{
  "d_model": 160,
  "d_expert": 112,
  "activation": "swiglu",
  "router_score": "sigmoid",
  "routed_scale": 1.0,
  "balance_bias": true,
  "norm_eps": 1e-05,
  "rope_base": 1810.0,
  "init": "normal",
  "init_std_qkv": 0.0421,
  "optimizer": "soap_variant",
  "decay_fraction": 0.824,
  "decay_shape": "linear",
  "final_lr_fraction": 0.0
}
Below are experts of layer 4 (counted from 0) of a mixture-of-experts language model. Rows are named router (the router's row for the expert), down (a neuron's output weights, with its number) and show model dimensions 0-159. Each number is 500 + 25 x the weight over its row's rms, rounded and kept within 0 to 999. Numbers have three digits each.
After each expert's rows: "raises" lists some tokens whose logits its average output raises strongly, later layers aside. This comes from a sample of Wikipedia text that the model never trained on.

# expert 13
router:501461497481524493535508488534528524450473519493453532520510521513513498478511450486474490509461504512510520532476558453470504511500542483539532504551558513497483490498515523536518530514499521497482483493474484497465519475461474459498481488494512513484452549480524483510492507528481523498473468462526484523498506451541474476515494494518487526515514443491490508522518473544546501492503451527517521475493476493503521479462485471510472506443478523471522530515492515483509478505497478
down52:467498526495548492509491526465464545496522527506513490487506471476576532485519500481505522492521507497478497484521486484532508507503491525461510487504519507507525488502506462491486485540500517498512501514474493513544531485516506472470453464528503483501486524471493415492513535472479495492579501452466502495519517538514518551481540497528489528485514483513451490522512533510534481525558535503473508500482513521536477497513524518459488499536476474544482498500506513500475499507555496
down53:507461511507498501485509505507469486448486499586486470538488475492457576488429493471488540532553537498526489537498511534495569493526499528513537476458481497468511522461527496534456518491496493506541507497487477474511504484471543491520490514488473518512480501475477487508508485508521491514512513524523511491483484494524505512499502522501519491512486497493526493486485573469463518529481512494497494489502477516454505482497456477528527528469529511494448484520522475507497495494495497
down54:494543460492544543522468496511523502460483468489481524515472468451516555480504490517448521490486526499485482521523509534507493471520502497518452483472510525499481506504499502518489507499523470543537523535475511471468513498481515460534475504551511491503519524483535456520493468504501536486512507479488528515521495466504518485523503503540505518498476509440511538520485490459498501517550477539549522500484510461505472507536562481495494563510474492503483500509487529472515553505486500
raises: "a", "at", "u", "o", "ol", "it"

# expert 27
router:476492502470499521504465545521521533477511499505467526475473535466526484533510488494487526484522496486490543500498494490483480535522493484494487503518541547539503479487523523516560552492464525549476470501489504491511515499500548461487492509513472509488456551539484459488481495491444479480489515460505515536526498483479472498535453497490494534487506468446474491526501495521538466508497503524504510458513523490479523514448453489481458522510506503472511504489455463490530515491491456
down2:466533518509523488482494464504522502535458459526502497484517499529507525475504488506488495491507512459446521470520552498509483460438490462462533524495480502487526461466472492501481498505521513520482477491523512526525469448540510456493508505498467519524523503483498522484480474514418502496459496459486525540557508485489490514477531512505490476489502512497515494468477472490492513497485474492513545545527494509447539472466504528482532485484465517477511501493539499544539504488479505
down3:498483511500450528494457519530549523477529508460503534470510454523482500489448522533504499547485466502500482524542461522517499533537475495528519483491523456527502514519532512480503457504541501474493514481510494545509477519479445513493503446499512501494489505448459493496494487547462489497516510521482549507508482448517501486520511517474499485453486490508502507533484498495479532510506520536465528509482523484474517478528492503543504552480499487488513540488493472545535483527464520
down4:490544541479495517482507512511474494527521498540543522512457521493500512536513497516477482507497532458497482472526505537534496468532488515504545502510514468523521489489521537445509509523551519556490464529491519483516506487532476505475497512514486447507467541515473496474528475518554485501509499473514509515460533453494473518520495451523538509475475476507521494495509488468508471502518513517496443489532470452525474505511455505478524510464471516460471496463473470460515496501502500
raises: "S", "D", "R", "C", "E", "F"

# expert 39
router:516484509494523483530511493518496518489507493500463535483498495468537493492545502462453474460521544487516535532452493469492523559522492475494480524530535526537504471459534501547522506492473475526518478479449501549482519408479484484479487499467496528505512517487500503498539504497485533498541473489525508517523499464515514494511491497502501519504484485465478502499511487513518529497491479507520525519514500503503456448484465443496466514521498513447513465511475474488515529479462473
down2:512500498496486487529517443517484487499511522498483470477496529530528506480471500513531502449520508508501473507503458484479458518501468474474502529481494545499487482516498466518499498442455472504520509492529521491488482501584496462492533498493544491463465500504512503492492508538461456483477513462531537515542527488465507511480495516502497466485490522446493509505520469529482481487536530533502492442499524518513511540443522514536476524537517460485473486531474522475518498494534505
down3:517469502512479480543494487501510451497470501498482513465508500528485470467502512482522499462465471479443461531522510464500533508440496495457500528493542458495515548474520540498489488522531539470514488486491541508480528514526483537486524513550463489502504512479486518466493481463507511512542487509492534507460510518542530509480535494516493529480505449486490448518519465496497525517536495507516504511525502476491470463506532493480524481479477499519526538452551528478470489519474507
down4:539527492549489492489514515534515531471527533485508522504530458511510497556499492494501472510505505511487516557462471531482497491454499493513511513496497480521530494492514454491512474498522492497523472490493509543522458494504557557482536436495505514522462494526497488511508484482533541447474477459485500476521456494512509494473507454511480525504514477473495518523486531498489520492511497531507491508448519473555520491463487553487509464502494493517518498516528442511517521445485522
raises: "and ", "in ", "(", "of ", "on ", "at "

# expert 36
router:508480486472492475536486487530505520522490485498490509485514557490527501489525483517460514486520536480492506524467548488457514506537503500522509530494499513509535501433562543545505531490492534520514466510492513527493506472453466480498474477492494485482489496498473502468492486495491554470487481466538487526514510467515498498535483481512459552512463462517501510481480476510522535489501430477517506516490471523476462524490441474498469521501449525469510487507473466498503507512493450
down1:518494503461501521515513462464527511505459486500533520461455481512532525496498535515482504489474526516474493465497511528498518536546520509476540514495531503498529508490535467447481481485521483462499475502536456543496525506535504513460457498474526508455493498537440517513462503468481520491490515484480464498521525528518514525502479493542473506519488495520538482467493547534498541597481513470497469520482481476510521493500495497491522519485550515485503502513484507506495488521537492
down2:496515524520477479529494486473472485524505516465535504502475462553469528509554507535529481489519507523479483515507502524547489523503522497462515488530549465537499486506495500520507513476522502505537524521460515508515518521498467499522470501546514511483515488471529501490508497511547469525546490544501528449504502492536525506487514444475545489500518581504463504485491502467494466506469499518527497543512507484486518497539509495464481487518480521470492511543507510490453498470452449
down3:479506500500489516519485506488493487510490480495499516512497520512521483451491525498522514490490496503502533432494487484557456493519478440526543556460494474513514474501524523487502491518513465483470468498503569501472531527490561463518528495504508534488513505484513522521534500484486509503504508469470481526460505499491458529502531504487456472504507524495470532532486496531459507509438504520447499506518498531487514537472502498548501528525493466531464480509568513503512499545509491
raises: "(", "and ", "for ", "in ", "at ", "S"

# expert 29
router:486465527505493463494500483520508540481504457477484509496494521496511500486499457494497490455493526529504505522461515525472480488536517502502512490487508532527467520495516482542585541507488505530493505512469495544494510487456491459513471530535483500529467522504509474456524465549503497525535479512552486542515443520507474454486446463531475515523510441521486474487466493522535524505478505492496516513470503553468485467513505492491472499471461504504502521500528467498501497512504483
down1:501517509539503508510463523543529506504475448496552481518491518513546477511521512495502479419479526460505481521458463507486523555495513509518501522519508498472480508514503536498469502481503517461513516519495463478510486495485468496511478449511479502512466555529526519493459507458481485501487465513489534450501513444485548495545532526442501519469509463487500507472522524523489467494517508498496517465511534510511476506469466495509501488525483513486505500518534476502447486514514538
down2:513495468515494483513521460476495460476501501494484515524444509505545524454522507519509505494499497532517449479523520520548501519505510420486529517516541483478495489531481466478529516542478450500481522516482472458511527507500497501519465475507533523514513535485560521490498472547534520484499505546461501525475520495447531527509547507503505484532466490510521506487508447462498528509500498493507465528507505496505518546493468515477484468529509463526508487505539494540503523512497513
down3:517515474486466436524474463508548473519524518523499495527505503467562508474506494540526528509473476517521494551426512536470511509454508505506530482531482510552461532485505503503495481461508521509482515473493456499492543473487501485500474489542495492487508511529534535496474510509520498499475493470495480485511552482517502504491485504445499480534489531520447494488466499527500529521475477533502482532500482504473508497523495431490474512481534514493477476499497492550467485496517476
raises: "==", "== ", "===", "=== ", "In ", "- "

# expert 12
router:513508498477533503518495502507517525487498487509475520482529517519552492493553473466492489492502500513496531518477490426501470500508521481530492496521486506537495481481503514547530511499455502583532490489473507547445522492465500487530470485481498527494494516491496487513523492544489524480498526501495487506501476482485506488495429489514536516482501469472482515513486440547512466512466492469554558527479532478509469503515488441487473546493474476501527501490471494480497541510503489
down1:479518495513543484480464519489483467493495502468505484534478496500469494471498479490467485460479477515508534507523499464509476523506491462488483503478486517459560541510503481494500526509535498516481507495496486481500482521489506501540491484480548477497457468499492505469495486498524577494466475478516531505543516511497457541518493521517523537536524527540485509480457486532518467468473483486478493499529538467466492533488502533484501508519511460511526476581527500536439498488488468
down2:496480525507497513493529499451464417512499504466480489483499508481480512518506519502534450478499463497532474523533473497463488523462464515506539550501495491552532462478468508487499488555533496511467514501542482507525493472489481477477490527522483483522484471478517541508503534489490512494473539488476502488463475537493501516471513496483518541524500470527528468510497498457505541501512506529467497539477538512521472464522478523516461489465442494494451541479490497500485499507520488
down3:507429524486568506484468545511479504511497494504520519447492486521481504516543540539499515496478496476462448510508469464458485500505491530472489503524430524530509498534535511506477529483542493473476487505552517526492507480492507538483518527505541520498495508509505468413523481469486486484482524464503524486526507506474520467495501500492507495525485511506516487483465478482507457487525542505508462460501512473501534488492507455522515518495529470508516498534504489477508484513534525
raises: "to ", "and ", "(", "in ", "A", "for "

# expert 32
router:500504483497536461487390499553487532484493496489498510526490528465537486486537456452467495467509504473512528520449518496523509496508512463497471515506482474512486493449478487503529503512494495480470487487487514529498500450493515473468467558481500536490488527515535465497497478537440501508497508474505487506502476510499477507520475520516485527519475477504459482511519474528508495531506520480504533496504442473481519544468482471474486523450494483503519491475510487509499503532454494
down2:521529521456517453500515492517488484514531494490522496482492500475535516507465456486496488494495487500525460460528512530527500521467463519500476493486521514507485492431502455534492511513524521438458468508483490514518464491478479490483498480505497485469498511553509491488496479486496468496483482494486491488484470469489490547498477505506494460532485534499547507498476503475495429506505478531517479505498513494433533536481513509461490500442543511503476463498524472539472549510442507
down3:540485478515521445481481492449473476473524487498490496547501520483508523486477522522513535520547477502484470512506539495511457528472532530497506493567499512486494496525448529470490463479484538535491490482474499489512518479506509517495490478504472502496494542487489513531502548535472536484523544477496519511525524517457447485509546521474500497524490455465491481489515503506497520542513492503516503536441471509516507485489493482543475508522500456460467451503538491496509466498469482
down4:517507514495488524498468512491467489487512517501492460518509499554569529525468463507540513535488487512493467505502476560544488530500479503493515555493520489513501477540513543517502515483485506523544521447535512447506491523512516504520543531486473509525513562526503492516470531494531485498532481543533508520537497522488485487476508537496526496505500551504501516546514488530475527490479484518478497458491458478507517527483497503557476506486495528510526553489515519485486534484530490
raises: "the ", "an ", "a ", "them ", "all ", "its "

# expert 26
router:493479488479501507530488498508532527484489529487475506485490523499523460457505449471509476448487548502497526488484536435449504496510510537527446485525546509535497504505543480516504512530482524499460467500453494535481505467491488482470528512514510491527487534503518492508541507552436533518502506473528485549508490499481485519532487495495523541504459432498499523524495489548510490477506465537518537508469499518483513523499495493503493553501479458494533486497505514518505499487484497
down4:523524498522478549491498529514546518505457561523482515500471502470479528457523537502469473514503502489519494515494483523484475487476498508545482499507477449477479489506478481516516476534536512466454498494487542509494490491501512474478510478494491525429533468481502533510522509498470472543477482505495480499480524493489588490502484469483526507501542519497559495462493489476462485512508465467494466468511512473555487489515515525498467506491472472464526501460476499509465509500524488
down5:504466527495467529543496504517506446486460520495557505506541562511489524499509470495437489477493518492530485525538466471458513535482466466485461500525506483527482518485499499471508487503511512479505465539516504498483528474483503498491500466476538507504526504502489523496471554507460530500530495534480527482543514486480529505446492493476472480470490534503550495479466513531506465486538525493515497494483462496478489514496487556465514474510508503470495499476462544522516504475452484
down6:495487489502516494535505522477508480497490555489468458519521497526534451471518499492515484543453501529506482494489501497518496472503480481513491513478527472457479542440473493544509511488516524538481472477516473508471490548499464458507510477542528470515493511511516466492465508512478535576510542493507485503532470555502484504517509522489503509518481470513470478515492478505482474531497447497512510475455462489475486480489541489527475472497505466494521510479480539513481485546505554
raises: "-", "ol", ". ", ", ", "–", "ro"

# expert 25
router:458500491499469451526470512517529506515510506469474502475485491499538501497535485530492502483539509491505519474483572455479496483527537488504475497485540515503504504474537490501515515524482509515489486486492494510465527441498483479479506550507493482476490542515493494475496485560484513500533495501522475526539490478465459494496460452512476515505472454526512506466491462515524522516507498493514594498516515480506497504497491415485494512506492494473494452495468448513527505512493489
down1:463493505487534523497498470511505485461534510509514508500471513495494477521471519510520475517495525502452505536470538512462515494534505475490522504469503502548496499518492494522503425446473496495503486507507552521506509453497547490493519520523518513496495511471487495518466521525475489427512507492487535497508521479485478588537518528543501524530491434511496535502472480472464494511461508502500556484520489476510514492477509511494502473507462519522444538509535507500524489490492481
down2:463486504479511480544515471507500484502527473532463508503510474490498466470505519470479511513509463451488479509461491571547543511485457500494537520522495505483524522520494497528476466476500507455456531493524507516493500527515476493455508530501484475495531452459494503526504480512510492519469544479495468489492500528437458503447507530514564463511480526507508491491508520542485511531521509491514566525509499541503497509507517485493482480515529536487459487504514474537530511502493518
down3:545488515488474503423500472519520515493467485494475515527567460472470536483486486496526508514520487498528506533492478492512524491501515504489475451470510517465492466521488495518493462492495474446523489485537496521493474514492472503502570496506469492502543564504522495487482514521461505528510523486506527506501499497492500546535478526495508539543545480491461509501508507508492521478494530507519511507500470496531552512490504524498462531548476518475515536473496450546511496461534484
raises: ". ", ", ", ".", "-", "; ", "\n\n"

# expert 20
router:538476492524494489517491498495473538503479455492484512510488553518519545506504490496458505455528508493473550513518551485478490534532550513484519503513491532582491462470505490510501493501475502488499506516463513537470520473454509502494486537493494523497472547524496493482523464489476527493484518463508471502473495515511492507508467477548511519524495424505470504502499482580500504485487522464495555513512505472524510491472495504471470525497489477508524467522481505467529503500465475
down5:484490510501504509483529523507502483515484469494516502443503540456481491485487525496484468491491501471514458516504475488486503496468531542481461525508506477514542472482452501479476478528526495485508469492482529540505521511466544525516519486524543490511505491523556516503526503477504512554453521491525528484479471497505503492487508488555512519411493506482533485487500518469483501515523508513531514514514535502520506516476475490483484506469557485470513487448531516451495501542459441
down6:484454479479473492486498513503520512510453486545517450502529506529528505521541525520513490504493513527489512515481511451489514505534511520481455537534489507525516523506538538495542463499499486519511525474553475483486544497477541479543515513483524457499508509498518495463491496512505482492528539482522523489534476516494524532529514517488500529527496524505472467508527475502504510534447492491505448466496457478470482467480484503436490505504540530531559496454486542522472501503475501
down7:484506495497529468482470498492462488522485489474513503481516487497489474513508523498462467508507529507514454512480500499551527532510498454488546499485498514514503534489473424537536516530466507580472506473487513513507530467521494524457506491485502425541489501513517499490543474486473464543489486488493512488529482492524488527486537493498484522500503494525538521517508544505497478490469492542480445506511486475534482484484497497545510470470501499520518472487467483440523482486489461
raises: "an", "at", "ast", "r", "re", "op"

# expert 1
router:512510493495518470496467511514477517537500497471486503494512495493548506504515474511486504497530507507506561488489512472464482483492517517524476495478540494557482476463469496492515500549504517535517468484479515503475507446417474489476525474481522503508494530517487472479510488527493501477494492498551486542557495492565445515520443488528487503486467463514483547483515467498516531526479512509485518502493504510503465491475478493519467530475471496482501487553461444516478535491495495
down4:517493535530541523520529538476512518518480484531501500470453496493500496493462519457477509482493526466487464507512488498524442472511470511521472489552474542493516472535511515534499527467489576474519551509493485514499518543515484485501493469467520510511509524509487489527521506448483526454508491506526475502518514467478527484517540506449487528528554484501499462495530508500466497482495485541531476515475486470513489504455461522528495481465466531500493480464520514504512526469507501
down5:495531524478480469499531481514516466485459508521481479548475491471473514482535455470512461498515498509512496572491494478525499518506507485498506496514489516438487545493517475528494518493490510465463474495492507497517526538553502478508510489512498504521526455528436526471509501522493510533471506494464501456531461507495489495521478468490495497530440550539521517462529547481523500521524524561489454483498487483510500492467544528494498495520535482497480493533497478529532488488517497
down6:495509466487483447511492520462492500483490470517517501485493492478508480499488472489521510489494534507505488499532503473500506479496520448513478487510497519481488468467510482497470512492489524486541477474482489525448497473448542559502480525471446521512525470489529450499491477492550539532495535435509527491470529518477515515485559488491523554539502505436499465499533500484509513477477460508527480453500491502529516508482483478487515527469503474488473496536477506450485493542497519
raises: "\n", "\n\n", "at ", ", ", ": ", "- "

# expert 21
router:466477477510533466508468479495479518488477515498496511448522515498528483482498462495504440473511528512487511455507526478458513524481500480489502478462499549549459455479468529493500496488466507536541518478457519493472534500472486504480516494451501517508491527492510480476514489499482530484497513493508512537513521519515518479549471490494470530478481436492433511502532422479525513474508466493503474513486502505477509447458492484501528525500502483496519485486483458452488524496517495
down2:506478537507485506486477517448515468483515426487483471527492451489511489523422506521488471526500506503438499502497513494442426476488508494490513520483480493489536531516531485504493478500516484525500489479464486549466481516489538508527490475530484498523490524463544523512498554525546529490457490467482472528540471496488477491475485511513468538463508503487532479475474515471479508484493518499519520513521523526522487530497504523497499500469505471530475487521491516542496492489472486
down3:494487455491480502558470516557547509502449497519491483476476440498509472520503520525485475537509508495493536513468515503517498511443475517473461495522521457484475516501513552464516505485501493601504547496449517512482487512489495509475507513487513482497503507547492515473522502501510529524494454472510482507473515501502513531496481499463566501443524511480509516498487485505497479507526516468500506554501468507503484494502491501565502519557507508510510502514492510499518493488479491
down4:427496503509507486488502531528466538504475535529472464474524522538508497546510464449522542481468498493481519516499504488462486492518478494481477528467523531476525505524516496488490478542525478482536497537456481515506497532482504495547482495540504520466525485539533440482498501510514492492505522498509482513542447511484523495538505476476489490498493518451489521506521496473538522546476526528475531486491505482488514483512472487510478543498487465461505512489499512480432511520488551
raises: ": ", ", ", "(", "\"", "in", "s"

# expert 4
router:487520481501529480500464511549480530463495545473481489460493487540514526475505481485444460488556520462497513532495525457489460519497499495504523509508519549528523485489500490525542509514481464565487505509505530497481495491467515471457534511500511525508498528466536502500521480505491497498482474497487459520506519504518487489511444458507541511513437480518510479485475467524503465538492471474514534517487494517484483491443517465471513519456466515512506485545450500500523494503499482
down1:503480536490491541516468513517440551505479485463509468504536518516500484491557539467478504447460489518507538453487527518478534473509511502523494518460510501497504524485511482517486528530457484516513499538486495524501477481505477505500467508514470478481497455445477471475543513454509496493531496499521491474492522514501524555511515514543484470508522524509463474530485435502494522493517520503496486513500454506519485516459493560503534500503478523535536492519500513536520486476479528
down2:471485496503474499530499538484504497495486504493462482473484523515538524493475476491497456492472486448489487466495473468492451518505521476528506509462533497493493503488557480505538549480483484541504479456485509527525536492527487556530524488533518542509547498516506550493453506478494497499502493537542461529489506483502497519490509521481516501488526508490521491516514459496456457485553490495472544469487525522496544482481500547513537463515516482501496515521529495549485492509444481
down3:498492512490518488519509486536467482483529514554485515503478480524532526522479517493524510508512529554474514494489499434510460457534531537521487498531524499493544498508513525496510459490472489512522469478478520467548480505485474495522488474529523487516464472498524473471479510545496489508537497484481518492505525509479547484537488471532486526478458489508505528527493473474477520477529529499465493567462508483469487445519513427499512462512480483497491496536522484467485480482469487
raises: "as ", "as", "d", "and ", "at ", "in "

# expert 37
router:512491464513470470487489470517501502452459479491497495501506528491500491495504455496445500449516512506496537483490491476487456515502523514488493503498499522545471498474516527505542505495442508537502498532465496523498581483473506449464483498502497518535513531486494509483505473499484567506513518464518514528561500488498482544526501464537545546478467472488480492509492495584510510492488468510541542471498494520481473491489485511494480507528476494494524458498531499477497494509503485
down2:459469506506494471540515514470506529523496508513459506485515495505473531463528492529535471474472498474536458479504572516484486551524493483495492508521476537523519514426496472503456532499520506511458510524469495503498480527500455506482471493519468523485497528546542528482478486506480469505497478512516528528475413467479549456472493487509501480510508478511519533471506479505531473515503507498514514541485539511537521522518492487507469450489520519506506512492495520507516493489475496
down3:494498506559523522477454461470507500475463468535485505489534494507495544483503509472479504479452518514467501477469505494523504459563574477509446493549460482457473502491512498500521503476486540465484513534523537537524504486491510524482510484508524468509503497469473521493464510496511521462490474492452503545512540498489533511492493511506505500484517519566509511513500521542499551517535505516529537489494493491505507466519528521501494495488471517491554521522529524487528491490490510
down4:531503473532527490485508478440508508511492503502452444528492503506521494512493529539506555485462533483470468538539498512534542492527521532483517528522505474533462492535502458496512484481472524452539490504495525483443471496522474535471521485507516516504465506528499511501480525529497482482494518539501509466526496507485494489508463505478510496496488505491498497493490509526515458509473518534456510518455457512507515509452481465467507489493446486467511488502553480514487504459439519
raises: "and ", "of ", "(", "in "

# expert 34
router:487457483468479456508464500542509502481489477500457533468492513472524479467504496493444499481515527507502521533467512481490506503532553477569483494488498511510506480486499520531527538515479540539455487526466508506470513497473494480478484510474514506493487510523516526497514479515466573496566505488519512497508487473497495507547490496527466553529485487494493540482526461549533535522475486503521507465479486499516492517484464498482470526516486486496509483502486455499498484542474444
down1:491489523477506508541492508499535491464511496475539488526474565499469505516518517512494540530464479544533481512505458538496471540468518508547500491493536464439516507515509499475528501491516507534527519505498526521487545490507546459472477465527488487520491468496505485492459520487520474490535489519505512499497528460451493527494506508515482512544491523520485479520503470482500486479560470462494498505504486487516524511459505439500478547439495495449515498475469493498496471489521476
down2:488504470518477496490533491485497495499524468497477458532508546482477496510491487517512505515511528500467541522510515508461489516477460503545510508513465525505537486517515504476513495473449463492532486484506495486514503521465501500485462492478498498494472463489399532488513519485487505507552478486496502508530518481492518567483515496476500515512499505514543552455487528485476523467513517462483464495493503509539485553526505539553518536547519525481460465524483479511533483497477469
down3:457487484459503501497476511485500512463496532513532489491526533546438493533467521500509491500487490510471467512552453472503500511485504494530472507483489469496457455528467498530515488533504492475526481462489533460478484499528497528489535490476488474495495490485465529500506489456509466469469543507469542483480514524497504518518506470469519522508497473532521485504496511507462484519476504563507501527506552510550463484472511466489478505475475462493465538478471542483528517471543490
raises: "also ", "retired ", "and ", "("

# expert 11
router:467503455528493470491484515520486553506479513508480489504487470487537517486504486490502506482533509492511525487489539477462480504534494489518474522515508498508500524477485498500540518515491535580512450483503542522489538510488531524475531509494505546520472547483517492473541473565468502481505507501579515507538517512492475492518451487521507512503484445487510497498502502490497522513483527474514552516489450476513497507503454464500488532524510507503520431510532467514525508521465493
down2:512512463522450485530477503505507503500479545483501509455515540433501522496533499493487470520501485559520528505492517510508496565501486474490452539527479482509491500551468514473522488494494433492484512508527530470512497488518519504496553502521514520521488490529465474500479511497498493527513478559488493486484478461511537473530486514474495503520522517494535501517548510485567494542488457476524471509507523477491473507479476509469497524494476548497498516505563504500521466476503493
down3:471514503507508494503492487521496482535509547485492508505511500511460452489482525539481469523494497480498491560536532553505500527511481517510517471507506489505508523456510501481500496489536518505516514511475481493456477486469571459493455552457496520470469468497480538536499482516491498495497455464452547486461522525525480461504544456484515506480488472484515521516501489488523490521479474480479470525491475524487491510484521507484544453424487502522501512539488494488509513484467525
down4:555475525505524515552531490478505532515501520512496533491506531485496527464517527503509477459451499508504517439505533500502494514496510515536490465432512481507468454514547480483485469516495470557554541522502462512496495480532504469488480497477523510497538492507461513452505509491475514519470467502530489491532489489535477503499440529523487506521467534520506494533477456511501533515514501489520513473495502545530490475508488538479492515488548491510515559505464497515489501477506508
raises: ".", ". ", ", ", "th ", "s ", "-"

# expert 24
router:505502531515494475496459499527504542505454494484498551467521504476524463483523502484509477451498516456512486512490507450497452529503517501519513548504488542498506498525530491489485559519464493531506474514491509489472533491460528477497493487491485506486499515542500483475510481515478542531494529502607527481543523490480490456510444490503521509501488484493496482494476496524517502484508495504515537493542473494490503465480475486493484551461464493460547470524492482477472517497525505
down2:505489494478529529499538500498487512501537521489485468445463512499476500547492486506489458508503500449496539442537520490491481499500505499504477525520509526493497490515515477527487498529466488496534472447484491534530490489480529501487530495533539545498506482511487498516581491499460499521488495457541506540521492503534456511492534497542493475498511461501485462512520494539547493505514531486517515576500506511513518506482539513504492457517501532466530493491467495442526531515486473
down3:495455487522546464541539571508541505512505510506495487510497504481500540483479502523501476519527520492501514514484497486468524496490500518512484490474505537510514543477493506504535499508554525493496489500519519495517513483456499488485521502505469450526472477521522495498510480517477494469478465506503494499457537495472467479481487529543513436526519441496451500471478503482500499526508540499490479486458568513485432506471492491544496445503527511532499493548481513525513493457494518
down4:521493510500427485479502520523492534489512490486504489465529490489522518503506475457537547560527463518485518502527491452509531493502515473500516478496500497508528522488505510488486521488500505548493492577489499474504511523481476514531534475551473532507488495502507512487462534463506489543484485509463473451503489524499506519498519499480494521496466597480487492524480485498498464512500497506526451537512509519481505472498533533502479549509473514513516512487489520478505487530490429
raises: "S", "M", "R", "D", "F", "H"

# expert 28
router:508499509492471513498478516560471546465482482497456501466540504489500509475516477502492497458494527504484492483478538455490486526491512487492480491502526526500500491500519500493558499519449516546494443508516500552474492510470483494459538525504512494515472547458493499503479475514490549501508459489496469534522514469481498479512469470514462506493447494493442503514512506518520488511436483502503551516484498494508488476519433440508496508466492491505528484510500496492475492554467517
down2:504516530527511473498517490446508495495526505495448498477499519467547539528496505467552480481495531561526469461496481507488510514483522464524495506497524455512478519487504496516481499527484441488498470520512520500456473531523502512494485533506513505473498510531514502501507525461513505490504426511457489515507523488472476526520471516506503512454452525533498465490508526498489478522513492465485543490488522548518535467511544470453468514473533476464533513504482499458479514513482536
down3:490484543481493474515483479493464461537530486487509491472480460483482537510512519468524517503470530460550471497538509500523522490494503516510536515478505488485530504505493543505475525506498491529459494488528532528492504482521532469473466539511504476494533501496487504520496479502471486525512443540469477543501495540521543531477502482506517492440512447512524553566496501485508490480518519472494512518512534504488516572509480492467488499462505522528459481523523495498531477490515451
down4:451491498510513546452509494485481500470492528495507505488507549504529490464483498524515514465494515512488509448526503515496452495507479545535485474512508474506485551470506505483480505463472551536443549523480464487499509548528479504535508483514465503501537475537515436522491544476520498548484479509487474514508524530487500490493515496516531471498516543503490513512496496505503443534539519487521477456469539540472485495493455506481514501503495519492483504501510512505537530447510505
raises: " ", "0", "2", "1", "3", "3 "

# expert 8
router:503508474478516443574514494509501538507502486483468511488488492491506509513512493497479462441514521488533499519456529487501454517505494508553455495502493531570465505481510495569535522515464512552511500523491529490475522440483489496480475517489491495499465527475510504517519488498471550494509529461528504510503473512493498485551488496505495509528480431500483510499475469509510490522516497482504548535502506481513460505522485477477505522502485465514520499467487484470465539519473473
down1:501515534520449468556540473501492470510510492518502488491494452544507467518523512495495494486488513514512484522450492489503482501502511468489503533486514494510528532512442536473476523530513480537530458495476495528485471523514442509495468485510478527516476493514487524508536506475511519472556518522506433513492471552554469471462489531497499519448535546509494457483490502516506487480491510496494509513480519539478489510496471509450512489533501492514498548464494514507496517545501534
down2:510493518517475500473541491514507477512498505459498511516525506526493493480542493490517537492483504496539464514465515488521497510519497512457479483455479516462517478524528534502501465470481554486506506527513523504494487509488491468538519460503487506530531518529509466469454494502470464549489537470519522484546485483454491459510433524507461488516474496468507493546499477535539454520535491505463496513482556468498501485521462526507495494485543484488483504490483511495473480460565514
down3:459472505508557490510483470552531448495501504518478509493490519506512527522542516485487475547445500476515521464554460537519469543484478483509540511468502501532470522477515487500492517502501503507437467496505503484501467450486521495495433468502494494518548479481513486506510484501513537502516503520479486498511482478481499482508534487524507480554480505489501497529521483548511556513494535505480510548479454483469507516485529502491505497542473504531496457491513508473484475494500450
raises: "| ", "|", "and ", "in ", "(", "of "

# expert 30
router:484472482493515505504464497522511516539513511466475543464530485517534488475548503462467476477488496483502545519469501445482494498493518502498474530516517536518449490443525506510515543532488468547504472467476498553475506509488514477471485518515504496503471525501471464481503474548466475509487510493546468547506492473481468494514476489502508558526512495519495516494546494558533477452490490504546502514517491503476480512508489491490490547475479517529514465530528476496509526496472472
down29:522531476505478463473465464501502490478478540492512470462479510516512452523503509517526498465468491511517504495516476515431536462521493500479468529479528453517532479473476464511512512561517435504460488522481501501490465528543495562502509504515487499480540497513483497538527455451522454512503510538507489550509488520477531516518562471508522509476507522483495473528496507469465529500493482502501486520539513470480495495500510509503480534541519500500527499526499502499522502480468493
down30:478503563541523484470467471509467466510512501496476506485456458521517510517497492524527481486529562447515480553480445483538489522502537489485483542539497521517492483529535521522473526478533484473470510485516511507516550504493540523513489495499521516518509497453501534499449474471530531494491544493508505470503517501477482524529498512483488521519481511523476487452518484524529450516531497494480504454497517474479477489457479496476512501501488510511527519509514457520515515435502506
down31:496439487493458491485533491496448495499456481490496500517505524520501498505511464529487486525522470497514500499528529471505483538480475516507479477518453465489499498495482465510513459487500487513529486494499505480519514493516427485439526464503480480481494467456533476543517565556477510499489499492498501503478489544498497508486498521488506487539489488482493520492477501466459579504437529497527477477492457485455506500468483500496476468515450494499495506497523522525528505526504460
raises: "the ", "a ", "an ", "one ", "dis", "two "